config.yaml
n_layer: 10
d_model: 160
n_experts: 128
experts_per_token: 8
d_expert: 32
d_shared_expert: 0
activation: "gelu"
moe_layers: [1, 2, 3, 4, 5, 6, 7, 8, 9]
router_score: "sigmoid"
normalize_top_k: true
routed_scale: 1.0
balance_loss: 0.000252
balance_bias: true
init_std_router: 0.00974
lr_router: 0.000589
vocab_size: 4516
norm: "rmsnorm"
norm_eps: 1e-06
tie_embeddings: false
optimizer: "soap_variant"
lr: 0.0156
batch_tokens: 131072
seq_len: 256
train_tokens: 432800000
steps: 3303
dataset: "wikipedia_en"
Below are experts of layer 5 (counted from 0) of a mixture-of-experts language model. Rows are named down (a neuron's output weights, with its number) and show model dimensions 0-159. Each number is 500 + 40 x the weight over its row's rms, rounded and kept within 0 to 999. Numbers have three digits each.
Before each expert's rows: a language model's description of what the expert responds to. This comes from a sample of Wikipedia text that the model never trained on.

# expert 47
It responds to: Articles, possessives, copulas
down0:463470597558503545515531468513564501485535485497477518437475517544426515491494473548516484476482485474531508513495518464486507460524606494484496535530502479457527521497493491456422487532485488582561518437470496513555423522483577449497454520543438450489543474519567535462543572545511488442471462440471519473514492546520502459458522500512486486415507487459502492525434392543550491483504511420475537452540456446525566425527471529524578497561478464446447512537425418495462513545515472
down1:493510429504518420420458499476522455470499531525487439474470540496538449526561522481507435504469542475565521486526464496609537566474545499466508497519529457536500503522550518468506505395517530449509501500509458466478501470471572506525483537509523506590536508479482497528468450491430434456522551431419476517478461516442460473536580525509474474518454457559516533577507507567477490480393464511540418473483464542599522472494508421479541489565500484523505476548522495480545534473539549
down2:516517477550481453526494525524511560542501460545539469520508502478502522535398529549484539568456524543610523491487578421519488439462481536451510484487422441460583548490449524537521573468508476521503492508571510508481549482547426509449533488512508463428502480539518470567471496509478409569447502516495496457495493467495488527546481517462570468561503435470445510467451465516540459497533496543436539484566528534538510479495512467532503557431529519427480545457587494446481475554462474
down3:497454473483487540522561556486413518561449518481501539525477486407426531468479507452465489506483460467473466415505534521583502488470488445559505510446456498443510516539440498493494509392481425468474483459559522534502504587504511519475584454457567464540537508430528406563516481520497545499511466486531521474474493544563421507483506563478470467507516415538497481474584442533437553520508506517514530527488467520539561508494501475560484484497505496531442480508526418497418487469518529
down4:494472535512457445461600493511616545524511519527473404495508481541453540530447430464503477458587467505510515497499550596490453504464546586487524490566486479474527556530447446444451464522412525521541513494513468537491504477509539504471439527471481509552479480545507518436499531555528480449445469450480604496504535527515481471529490531559489574538542542557497498483439475461523529531479504529480467530464526470490577532474506451437472556580469515478525504492427525499534477554464502
down5:505442600518472507535435490533510422486481504554471500508487569459537537543488501518471437499533461490465475549524480495508599475526540460550485504495446629505512547512482468474465474536507499483573540464496458507449488521542508490473499458527524485522544464482422547579476503495514450497479479532504527446509463483469461478445455548502428528499467465589557590593535478458511491482515629469479454483497498449483506546522515463497496494440496570474518526465449454401524513526512525
down6:428582569579471492539513508530451533502408564511550480411484525464554488484513576513557501504564524539526529563515508514458504492580476440513552502459542459529528508550531452451467451455561478469491543518427486548506514534500496557503511514420520433514478455540570500483529488509495497440534490500556509551544544512505476439603414573472472490516488504528464506508460467501503544456552505458484484508495549478412498489513534476502449504502510552517511504494536568527512580522585498
down7:544464506534454533525396496514500529554519507546561540502553548420498392589491500553503454482483539457490537509466494539496420514617508467551550514498535544463533486561513522503535471498503463510559506536501461503520509523498600590544515495519550562563516473474489482552515546578615473510522554489488484501480467454513467437498556503500483466541472487561471528486549561474523483489518513598493446579490472487479523518500520513473485468518450458516495544509488507501560431504461483
down8:502538482453543472468523419510460471464430522472482478507508481469522462498476523469518432539495555554443442498436454538461523534537461501443495458433483470482560542493584450402489513523468607481497438520494509453561550474550527489550497563512484506464482477491482531482467520529501486550494516416498532574545489537503469442551536505519471451477489495472415533472532502485543584529544431552499544497474520453527536500507549478465595502489428490479498510488547485479457524614432476
down9:495463497475464495519425441520404570463522582568556462473441516477529507501510555491497562399522540472480509515509493483535522487497585527446466509436475458546463511535479526450491493528454496475445514513521454456508518579521461418474503483512565456548482513536479546513451485467518524472531563468484478487506482600497518444447505502488453370490477517518486506501527562511482426439455489437472549506462464543424526554474495496505506504513469481478442477573520462592476452536489514
down10:486488474522445506504504529487518485493495507462495506496532498530498501589523498441442481496505563529491540486537527527518521449448447480569413506499487538518442554450470452566430447560438423509457490473468443487504471484460566557555547517498554495567439491515414523475510463458449477428494492514469491509545471528453551615457530516489460476485487477501484580506528498442476467526468517556524431534474553481483553513564414521519439464463508488568529583527479540508548566498472558
down11:505390447489512537496475471495564542476483486497516513499510503453505486398481502502411554450547505497543545494481530550462464537525530535469449522526512450430480505447430508588471473472487541512477499533493533493447456472456480442534479519522467475514494552554455526558495434474558466472489489482471420470533456535571578525488472480435513497566607551542547456542495579484461516572509505494494582534495525542464559528432531478505447472523496544456543461565476522548500474458479507
down12:544523519581561488455555470489536459477543470509434520510527495489534532535480550531468449447539532506538491482479534508544468453497475497477491490550489548538548489508508523549485498537569467517485464455494530451558487463441454536496439450522388525449524533443517475458484526529483466555540546448526454567498506516544511512481558543506500462411491496495476567506474571525465472505534549471537490497528550484440572501404509531487511511572530530441562571429588539440433542481430535
down13:504496459528517567515575523511458548578498469505517521490497430555455525469532424545524520526475472493488557474502518448514474423415571490544440494500475477630425450537478507496538529471520501465522539517465494536548484546494508612445503493522449488545515576433475452507456410529386539495504517482550483501556471528473522532527495526558501536542544452511500481495485513494457532471502557459463450456475532564503487484465504565471497512522494468450513461493522505539549586442463489
down14:544542432516555511474511559489566532482483550530493392496580540462460515419474483492520525518478550505494534458480535493467501489500532420453491423506483573518542490456429500550492512496416536507557540463518457497541447540466529471511515517586405538504450491541557503523506537473458545473441477507492449554492533503523506498550506527512544601495541529531532511463619571513498510520521544455498528467543537455511466499584486555542449525487475476495519541492571500489496443443458506
down15:472541513492434552525509497501507490464539521516428581493475507527540468523509468524484454424515570578456453525565490461552513539510519490526507486522490539445520528480515479515542535540555511498463454476540530585499480442489463508520475552482515524466497412543523552571435477458497495526488459557516536546534558501474452514522563402537529517476433522539542465498527489477437596494545465506570493477407472501474435440518601454493500465489538459526488470402442525520507500448454512
down16:528517514416559478493419470463542483492503449530429491484509504544514561483486546521464554506479516507475491492458509513441454464494563513482541569472443485461486483525492534488449510469510464538448472484438451527465440530542443502510525453509411597551569491540435491480512532529495462428455469495528556462522527422535469539519506522448469523455448512477511563457442489465546457508470507394493469522532567554482519629439531505525483504542582483521517455517479458459542511527482454
down17:497507514498496481535467521530444501489527445531572479472504427500588506433548483535507515501490571548547445538509499474484542522481533526484555429579547472478539493518456503458427505509434503485460463537470487445431498537490485510465472547482405539517468508582484464510467569534490519461508502498533421477537455383527522550508507518465521436525506537452523550512542485541520579521531457532522516430552453486432516509516516533540472493501601458527468465447465519501520619546506530
down18:557518492481484537418513559517546495565519500499519548470554517468577518554498517406522450549535470423500477510580489524404519441439463485513539478504570438446467494518477421467512487486555553458490473452577545556467488493478472519438507466495532470534469555445525502485553424486564474502505542537534533534488513494482540521394549501532520531454507515523534530455477474531548477508481484552479427453519465437539514450483487465489467553519458543546562534562521484525539531527571466
down19:590499509532493472477473466435442487508448470488495479453474499441465495518508525543534470557526472528398515449482433446476555474541476466530467519493488509598527490450444566440471489569497542486520487508472519461519567464493488454513549448531480491458546515458566440425517499392498480510469480521504548535587560595521517503449507434442490521407471559495479517436552572508484508544453482497492473475511495454537498547458498469482511515555499461513540488470465479473460434451477553
down20:482536511489500453479490450546497493462495572478508548493437528518526515506582542429538451530462415492404441452436456437492502539536492528503547553455502410533521468464539598530569468488509485508494540451456526481522458470511535546434508515589498501539498523572526544505537487484511564490518436521534514453553482499540549502478509530490479542514514465502491444468491580419404489511472498487429454541549465582508509503476465496488505522436487490467457533477474522522497407461545444
down21:526505505489411403506476439468518488564461491469431454475424527493519490485464543552471524503508520516522523504528516527464453517512455492494443504545532486459493513554516590495534508557579484528550505497451495464472542523579471480497436477474448468546543555474405532558527504508491544521535486479544458543551434462493516440484529503475509506533497533371531502593476538431484449594529421537482450486446483490553468460470525524448503434497486523513453518560551511511453533508468495
down22:515535425430429474572508530504555433517527491486543477558507467522477493543537466519547476474498506486462502537516575527484449472514420572520486497563510516500405486503601461503523481512494441454486475508534496512471479519443470512455416513465455484492574464522441478462451555521474527519508469455507488492437504463502448510514458430551488478456454606477454519538477534491483496454512467490449544483431573436488423513579500499495560465401483521449463528450497455438531496518503505
down23:456478442494537475454514540519478561499510486536477424485571467505475563510554461520540545459524430456467521542529492464473483495569514568470500508433509474528471503492453462475487451528463535532411562581505554532489537472427502419497529513563396526519526529454459461548471521442542474486518530500435505568544573557491543507492526539517458500475523490432540471518565548592464457529478485550562508496468444527487465466560477464474515428496566446499501446462458489518480448497493525
down24:464455481515554496516535447429544491386529497471549498568485437544573507477472526597508539527513488584501495497446513499534551513461551491478447518517454425568523494549513564508521507498493500495518481489492454447484419475539461531446535540422437435446556501451503495446542478492557495514506475477515467502547529479523485542464524521503517493521483514522498594500457420474525578497493509479576497550518512561419554503500498492523467457516560482537581477535457549502475541527562427
down25:447533481572540490472508525460487467516467552505467485553483564543489519435539465418521522494552461576494480423474467392516473475542489583530558499422478492491514474494517456469463506489413558487566538501500491466484533465467501525514461502474477453445478506559502499521456486514542526537469467464557535460420430477514438496459485469497484465548560552483482511483549519528522484427515513537430632553546503525570494553517511505458536493564437553479516478481469495526453487426466519
down26:460509534456535539458508420472466504583496524582531395513506471513537529499444555484493516583506517522521432513502476520493482512520462524470524491408506550501514442522445529428498561502519462452457488468431518556492511451517595443437522475511544506461469543421550507405587497489480534508445485517549467441489454588473443525398540543519530461538509484489531496466515555490503471472540515514524563548479577483485443517508507517454504505498451502484544511472509448491475546501472541
down27:485566516449469532488509557479490440407472492610478525430518452535464462509467497468460473476597481420567508489594535466426482485497514384523542472512477495477431427465465527533579480460501495575484435559525511505489460509438510459465486515475524509472490537447518513444457488482496549525527576494477532435457480548483512508491515508514467495511465510506534524541484465443509476494543500509441456480509427639460532463493540516480496495488478541489483484474516445478543476486439508
down28:556420465514437477505509491512501482489585469475472556481450521489420505473498544508456496569507582519539511513514433527512545559528541465498492544544524372554564514548476442527517564515462495478499527530505523483497565570552458482518517433527482475477472463527519465468479498524498508443510454465522478492506578510478526475568508527532489491507487445432588461443547437437539608459471446466510553480529516482495497504450430560506518521513536522499504446464562554460532481523531574
down29:464505486555473499501530435478521555542561498472509495536469466436491547505576523503516503437491481404457453484455505485545519441496504501473463472457540541541456577513522488558525541488501476449531501393498569530492483490542518457526558531543540469514473489422556395448516528494438553527506519549480504531415429482440507516540449471465507485389517560538477473540486532569489492574529484496474532528470494534470514489437455522503501530559485412508556412518536488481516528515476473
down30:530529504566555439480548543601526511539543472494464535520480519520538547498434494506505503428430564465507512547481476501446508462504465473594508463404544618520516494456530481409542554415509543463546415504461497497465558484531478504492480402539492541536535505490507491487501540534450514444582462473501491524560521475452515515547526443511518523498514549543478453490544454517548458564477505494488507508497504581481553456569494473518520507537475451506464515554430469479490525448521492
down31:405436525421503520562514513535445394449485466541528487472430563422464520476551471452525509569496540524533514520473481473566506541486540483463494516502470416444537454497586507487496511521493523453534477469482474563531509507508475556488515529545441520532533445556526475490486501471456522460487548554487499490523542445439502463499429582483540500521456489554469447568538517495506500506527499496545513468540525485520408525514494465469559498573478466488479559550454513414512572585463491

# expert 44
It responds to: Separators after names
down0:473442486571390505498507495450498594491473475427554450400457498487508559513553528482515488469518487463508482463452472492488478495530495537609558489503541470448557543488541481511519523478522550550507543441426476488495551462514501476521438518481574491522392528511525469517513467481511479485479476474468521465478480451536528468507430569499525537578485514510466467519535482399503469534534464479438469435521577546524503525529506488491461514458543413539521559498451545464508517579534528
down1:492530474554430484475495471577555434541484469458546516493466464469470511528503525511427562516532520502465557536462466544524487525469475477433560526535524507490522515490451540491531490473563462600581513506426508484479560524541556486477466547535514520582458444472465455513512544511445445523475427424550570449419487549546486495486474495530461526538488503487524457468509484489455598540506520455570483459472485468565535531503495480538485433500503531552469571479481406551535454495472538
down2:443448554458468464478457488453436497459487528562473463466536483520478431483461462498500495473502443548535516482495527545542474476544586484475502455505525475544531465491481472456445537523491524474436501442486481497478522518519506518476463486480551501430494533481514546568524483571494534489482525485473462504519511509504445507524475563496440536487501432522453547485346475520474483538474570571431577531424492476447570475552426508390584480532475492527488488464537494516547472567538439
down3:450413519470499504542516466500471593515521473547431486478459523432522453541476545416583486507568485452467462496496526479529518488559487447461445480543555436408453571517464551436546499481549453523506495510546550449443557553494500539537512496470512503507498572474503485428489456497517461533441500516521501477505424459453499525533518457528490509477460515543532433514475507473471462488491576525548473570454399485509541437495510515478477538430450528518527525542487543511442477515568550
down4:493526485526464547496548510484473547538503509444509533554504558476524512562474587508441475473514557515504451525540537518516593480519519498506528489434473465485517432508515484500549486481471531528504492469537509498529571498472426543482490483476466479493436492541498504444474587498482454476547533499540441412547453501489508464465535572488462394505502528476387533475524562489470477477505485513517516600500607462376494534489489510471487472490597476484485488434495612503480535510519500
down5:498462490527511485496486434574478429508538488464539540468559506491493521443547446509504559449466505522562483461563552577458513581529493478509473431468535497522533467490538524434535438532480543527511477533461533495499539480528444476486453490450449509543531517496538499514443554526495530534568475474463442432496546547480468419493606435484466479541486451503561442467467490501468512462547469529521546507542485583432517446508527475505501576578466585422524513527465506524502455502558556
down6:509434551532483541454469532508498465564495469559391470538478479452480536515395525492484468540546415463494568533525516447508541510505489489536495505544546526510507523527494498554535466472448480499500550493463498622504465579554454481470482476485435474429468491430490500496493507456534578490508555543520488448589517617513442508498506494479451472507519488519512551513528522464569494504491468512557485460501438473564529496553473514563500471484491507489552505392529507503583500517470557
down7:562565469467526514422491482480535501484506505473500431529472494432517436536501546478566545495505530461467476486531501465493452629465494582538459548536548539494435469522553490504532641504556516459533506513493470490487458526448569542496457517469443496496494431520492519543592523502483492520488500476521524539546421477554467510489466493531580513576510433535463445535471534482498556459482539398533480502445462462534481522509493498456467485497473522472485475488479478463517558531413543
down8:496490515517455565471516528532515481451474493502442510628499501464513540522497551499477468445504569488559460408492462503466493526492461552519489435505405571496518511566546508447511518543513539510457487521465437467516466499570547487530484505541519492537531536503528537509461585444506479523509488536508563553520521487431511461466519456503453498521468549443458506618515536623523506504448453491452543466439478553496498505491522522466434462450503472511506516462582397471466481494461482
down9:462540501525555517534497470485533536494512473467567464569452500557502509503541556492473518465522500560474563534518597540548451443481484524530546487529546560468505490507485474464460458451530471461556450516524475496540487498443458532526422572470479476550505490528525486530395421558530495529495482550608536465504479469479480479519485510499386537550469556546513515452466544481513568517544490490475511529461509557525590462476430508538440463547487424490567479572521481491458504500558489
down10:559482534521469486521491567503522472452483551446475553442498412495466515510511541514454496511458479479520468492527492517471452505489535488511536457466485551502567473501536521503410414472485459497451509549507552519529534501457522424586526520472470562534546415507529490529494490553483596541430546536541557445518436501497483444528461486571462556446509530498485512460454593544438498502498517489509478539502513536479578479560525497546507486511579531504496551432496420581504538579460470
down11:494550504474599550590545524473553503545470537484514560530543506519515485446530546398457403493511501487578438523498496490537451481517499529493422466566506521425513430514489502556459478502423460561490535443492530519484504450540508469506471500527475524499497469507468406523480524485510509478450534453535545493440486517469512543483519550495381585459550531520456442562465486488485453474459521490446491472520483522455460465456502514473563523478466437542490451524445470469454511425482484
down12:511496487489441446454486518491531447509443513518496551538487512572505477528432544541490526566524513508518490526503470513466500435499464419438527522460546543543504449456441534532466455547555529462529517461548547457534515448466512465517495498588539483463488524463483455469583559453505586532448550479488394444504443562543492569477586468519562471502513492503560482486539549555450433491465462502474515523494504445535530569510485416491451505534476449512531547454422485454489529461514477
down13:545492540563528514521530490549506530441459529508454490510561468491500517543480497442485458560505440401520427492606475481499534471492514414437483481495475513468480496454570503510544466466556510444478529544461504480594492518558548467514398541486494526534499462465464535501495465508510572493519526552608488521464550473511464503513525526488469539521474558476515542427485480514485501482464510476486541547482546558482530484518538403584413538454471443466464477490488512529580541514470568
down14:554536569468472402532514542465491491503525511562513505541488399532515484518522538541557517499496546539494479507504462484468484501474550484471472511524483457522412434447581466542407511416599551467506508466523485462558473477446516506469527575511543464499472556522395430488547524589461482478450511486577459525476538471477510470473505478433496483506461551460476462539521488514548509458554494499430535478491467438467562545480462521546496459547485502458477509509515478558463561521462469
down15:458472523417536545493481473565512530482452536488504504435524520563497527455497516542551500492456556488497516508507489585584448538505500493507511572501498563505437487447493521495422495463447548511553529530485536496515557485497580495540468522475511544484490547591426538479522481535436485499488432486586557551487487474486487500533475536456505507540467568540418504463554562573514523501524549458466534528515466498500532519448481496488527423493498434596468489551407570484411505533494495
down16:443531501501553463557489558500466476539486536528537449489531572480477485476489475513557510533499512492444492512549494465457607492521545447396392554548524541518510547522533485433507447502563475468541455598426478545544534569542511567429533488521532490470542450493471544552499481579481443502536483483533434479424585564518499524477471545468489579500566538487504539530488482483435564541509507482430544466497499463520483469485462508484466457536509480469513519492518509538514544505516485
down17:523543505545575489533427503520518394485421548552494485466545481508549484539528490503476489500540523491525525476465505453465553539488521420456528439459506492507430508531512490502552511464485473477497454584481429499449438464497477520537547480562537527554545477460560465470504499441524537520565490497425426477479542462488509499491528515471453559526501444530509557497478426562491519521466493396451452551588480551502492569432572444512512523463511490478470493525498450514567484461540424
down18:443506496467506458488583488540491516523509513458516542458574464506491524442444495487471494510548522472520485469528512518537554437500457488500513544517478511485523487475495480510474505528541523439534512452483529469482471546413502520433463484481433545468454551477508578546561504493480490450443496514471515536516529486438494388413630448544508513582486457480514496512512462484479370510530505520516460497466581498516531517520537528473567520559477621474477466505516502405525493459466552
down19:506464550510539526519423523401475549563463503484535476444453555612535436511495437521481446447517490499508544539458507527565454549475512488468532458495559524518468491458477518498515496573457569497433491505497512457540471515452490491503560436550503538578431468518501560510510532440519510470583545453467526485500529520520533472444479590519563524461507419463546531537487515460470498499514510459467490455544572501513503516444523520538539484504541617515509458538526549488515497471465578
down20:535451494480434461574509450464504541529411470499523536477459550522494599483417501577510504533490485470422525520549463509496518488515554558454523542523477448544496540477528462529552509509462508474510448483497490471422476418475534562511510525533513487548482472498540571510506538558468416422568522503559492557517542511548483497505416516501484495538512527483508507444488461488514405525596472540502572489538513541428475507515531472418499532451480513522554589497547494459475548505531515
down21:591461517521467529511549470579531493468506442528508508531465531486551488490527418513496561545484526508410529532447437489527436531522499470473533472576496461550449582503510472466417480446486530461570443493464446534554523457472515509520470544493414480496555408529532461514463477536495498531512497507559493427535519472505535502500549473417524511504460527488453562498533464407596500523486510452592485536516486499492451507496540502463478465536530481492494438520509464578488471538426516
down22:472545499526508447503572482496452473471519551519496497541528490482483510488501441453542492547437537531531513454418595510503486519468527491414511429430544561486458516440560493527491494492496521490522504444502479506464523460429512488519588472532526432507550552543489481501526533542621505558513455479472517547434558538500447471530511498437594545479556500420562428467505518524492472537459541468547517438473498544514485431460514509478514449452511501447555511451506500476426432474507471
down23:441551465460466555505572432489506510484454546480524594495509474518490430564536535530488531433444500524446488517473465527562473508509552511512458426546433518563533512493486523553544502497456483490490451477512520597454447521472472458543496449515505457530547531451530544477497500489544567528530461511477440488467518528361500471455532522559454506453434504466534488536546507521546515460477430576542514478458512425435477532508532449533536505553552503513542540496497570497486539435519473
down24:583548474502577498490533517442556436451529487552499545503520485484491552466441442504516515554522500408452500513531486470448594538490516508493515543504504479493582478473478487500513518450474521455469612401454460526494484449467514518447557493467523491563566460499517493495492537518493427494442460486496504493566548471535477427488516562507483505503433550490530500511485472427559519483498500409507535481471470494510465528518413454424495562498466560504484496425495477527532589429516487
down25:569502570499444470500541459538491485496459456475554493501541581557433489459510513516459512525507482450512461493551494528462547583530440459503562528516554500509510471581513511483532577535490509522546547583469434515517462472458469586516497500521522506460509489465492479492514543456550532460525505536500472541509457551473444542445524443470551438487452448556527493483435485459457528562568447568499517496587453482534492507421437546510488410565508506520450470524451554482518523421504497
down26:518488492477514535479423491583465528431497470443459452467507496539513498460553485397447507466485490489537452478457574464518500504531493538486494546535460491547522480532462504474488453465498425500550422541478469534550442592473515502543519451490545412414512491503512470552470430520486521462471501475485495483550426466497513472512441472423545387478556515578501494486442542480478512575488526471443456459510487504498490479432501578574511542516484480497440469495521538509477554505584499
down27:498564479496489462476452502463573484445487511478502460529501443484457560463473458567455451478500419511524554503536452523535543444487553520490601549454494436543601524480469475597482581530531533487488421450471520496460445490492435542454527490515544519526476480490541498561522533451471447446467534502461568524485520527546552510545463485538565436499506538485477514508548480420454472483522444557496516486456598496535452538442463510510514503472522569451480494536472510464483498471484435
down28:497490476453524535444498575484510533541513484517415546482547476507511506424485549542471525437492451495527492498487530499423510521489414464463511467444544441446493537517478508552515505581490490564437498522565518523551455466456531495517504478482496516544516482517475492502400518493448439504507522476463465546559465439547447561531561513498524507479578475517403480515510496596526565434517502510496475481547462516481581475524582530552478492506491516509460566452485492545491436447606449
down29:503449540519470482538488509505506458455539520565612481489512458593505445478494465524507484530582552588477418489419475481528485478502552500467459508478529544489564488477541563530510395491494506577567569552574470562492504492504490477552501490460544490529495508550539432479532496519512503465430537464475485449454521417505472557504455428508541495535487457566492510499456497576504466587483451423512544497517515497496480518532480497494485462562494450429539509530557483504450512536478493
down30:516545443459455508531522567432504557494494544438475496485563479509473473521486555472526539503515508573499385439497485529575450498484490518597513500466435499517484471479467535449469484457446521489534444564458469458523495518463445547500528516512464570556510482496544458541533490510521466477477476470535585491529526507391504520459566461446408495534446440496497498506519475495472550517554558538540556498514551468477502524479426480505483478573570491544550466476447502499427495578479459
down31:541466400470483515465540502512465511510539474498482563447458510450527532558462488484552486528490473431495560592564501521461491491528454478499450503414497430508549415495528455484525482544490491426487493519463518518516449511506505473430555517534487482457507558468520538465529462463542506496583524525457500566546482509502412499530507610547494478504511501454572522478551440475564490502458476548500511431518455591531501527474482474497480567510391479514445499529449487477528518539430442